Below are experts of layer 4 (counted from 0) of a mixture-of-experts language model. Rows are named router (the router's row for the expert) and show model dimensions 0-255. Each number is 500 + 25 x the weight over its row's rms, rounded and kept within 0 to 999. Numbers have three digits each.
After each expert's rows: "comes after" lists some tokens at least twice as common just before its tokens as in all text. This comes from a sample of Wikipedia text that the model never trained on. Tokens count by the router's weight.

# expert 8
router:489499503498483465570498491484473476498524505500492547489533468571503510481541515489485467451473493526497535488496477530484484491482488524478472474506526498483499540463511496473495500535488496543516445493472477521509452506523478472482490498497484486527498489492528478509529469506481488473499499504522487497529524501494490509494508458490532517498526563470493463508500490524505466467460573480486530535507476539469503531506479533497520512495526464515532497464498463464440527495510532514499474494505463456529463493483503482510491511492468499516492489538524444517525480544464498464497476550535517499474510549513509456511501475540505509499548492499513510460503521457494495479448504519488524505528504484519477477506489466513506483458506557509469515490498488482521536507557494
comes after: " |", "|", ":", "°", "′", " 1,"

# expert 20
router:540543496540503518542471481496474504530531505516521494471498522549494534484550514462499450454464539546500566478524479519492469516499459547473453468521525502493484537479521540452477530517484490524482469520483482483478483498496466461491481512517513468527484510528528510483516481483449472461481515492529498520500502491483507518499502507522526524483531537469493460478475514500533481490485524484491539522539531503482549515509483520533485521515488492495524474498527495473464525536506540532507483467515513453536483506477482511527470525461473512525462470514528467513505477530485493509533493525520498492478490545534517482482533484499486522493503486475512515477524531479496476478468506522497522528528473503499495497530494460493523471487511547526459535485477475456536484537540510
comes after: "\n", " of", " in", " as", " for", " with"

# expert 18
router:515539506523532471508470468479475478508546491497502573482508499615433503462518496474450499490501517517511536501517496490502471533465515533472500482540481525506505530489510512455517528512497490516500490509501493479473475486508514495511454518502476513521490502515512468500506461467469507500527495495511497513480539514474493524514529489515503500503511531481483503477490505511534490452482592514489492526538529508500500505493474529508494537508491512507498451491488460516456523523519535505510498484506483497538498523488482486522474493472487499513465439560501485527522517547475499495514507515529490516454483525535528481497520504550456521487515462479511508460496519462482500431445478490506504511513492447499513485494467479495516503497508505505446532506509502474527491530491485
comes after: " |", " the", " United", " New", " South", " National"

# expert 12
router:492483508503529448505458474480488481515540497525508542455536490561453522482528517482452523484469532484472496479527529515497479520478484552460472488530507528504514539498515521499490497525501483532491486522487474495482460503489469485481452498504482487501489524531531483489495500498477489481514487501512464529515517479479492522518538503517502521465511544463496478475493500510534473447469546483472513518532505507493531515507479546529469543513525485502509475470550472483472522527526525534514494491535470453539453536465480532510489524484454477498470480505520476519532492515474522510509482515514502499443491532529520471518499485496479515469534452474527517505500539489487491479451491481496537528498497491560456487512465477486528465490501502515455526470519463480517492531510467
comes after: " the", " a", " his", " The", "'s", "The"

# expert 15
router:528492556525497466538477478472476472485505528531524516495497520493458507492518503478496505486475507502498510481507498513446482536516467530491507467517525503486485512467505529475470523522510495525510502539480508466449475448535485490465491538472511466525480507528533450506499488454472483472551492489508514527486512468487549528484506490487537501493528528489478482486496524494497473504493543498468537525522505516472528541529471549544501511510541457521495502470539500484406517554506515501514502478493458473495476511500504510508479466467458519525482471523527461525514464500493522496502488513492485480457471521510520456528541496495466520476521494451505539466505497493516477484476473485501511512554497486480450474493474450493521484484506501529503525483517488472522475514539473
comes after: " to", " was", " he", " and", " is", " were"

# expert 23
router:515518517511522463501461462464500472505521504531492498500525526559452514475530531467471459455503529529483513491536477521479478528463480509488464474511544512515486507480532536472484493535459494543465483516471465512469469504518497466497469530484486479539489505545521460493532475472485492493549490506533502520501510477485497529491521469492525523488541499449480509492474509507513485460473499491494487500511496527480512504487473533524452530496525502519529458454546451435462526527518530498488500490526467474503495511480505496507483524480492503519488460540503487519510510547486468493516503499528510476448484457501546478521500500504461508472519462484527525476526532461490480475464474510490530527526498497522493501521476461489525501466497544536490529473520479467529496478507464
comes after: "\n", " |", ".", " ==", "===", "=="

# expert 19
router:518510539517518461524474482466469480556507501537533516524502515558473512486519529482497487439505550504492529492535486521447467499455468516491488471486501515489492527491544504495471500522461494521491509535483476503477481495504478465463512531518494496509463530508525459461521485478476489496531497503514509525532526478500494526522524492531517543512510503457476478496472509530529435470479535495491500500516547491481532528539470512533475507502523462536500460474554472472478516527546538515506471492519458488519480531483484485521498531492473487527477481533508467536501504521467484471517458506527467480465482532523524493493523455517469530481521485478540497476523536489479479503493489518491526525505517507534478506531472490506490471451541526514476525500523500468518534529517469
comes after: "\n", " the", " a", " an", " for", "'s"

# expert 17
router:517515484504531499509504499481454454499499523527506529509520496559480519504517538463468483507476498536493505496538493494489491535476471564493473477516512546536473529452508524515476502527468489497468475524482486481480462512496470484459533512504444454527477528523541476486517498475483478490517494527527502496525538481515500521511528494489521499472500511491492480486488525480529464485459576482495505526530528506513518545550455504520490509507525472488504484490542437516436512530495524530529495465524499506528487498469486501502474536517488510529498483549501484521517494547492481506523480521500501482463478499537529470506542481531494541473528503486527524472527537485472475451477499491517509537488520484513483487525470474494527494479563501527475538460504497480525523498518473
comes after: " ", " 0", ")", " =", " 1", " 2"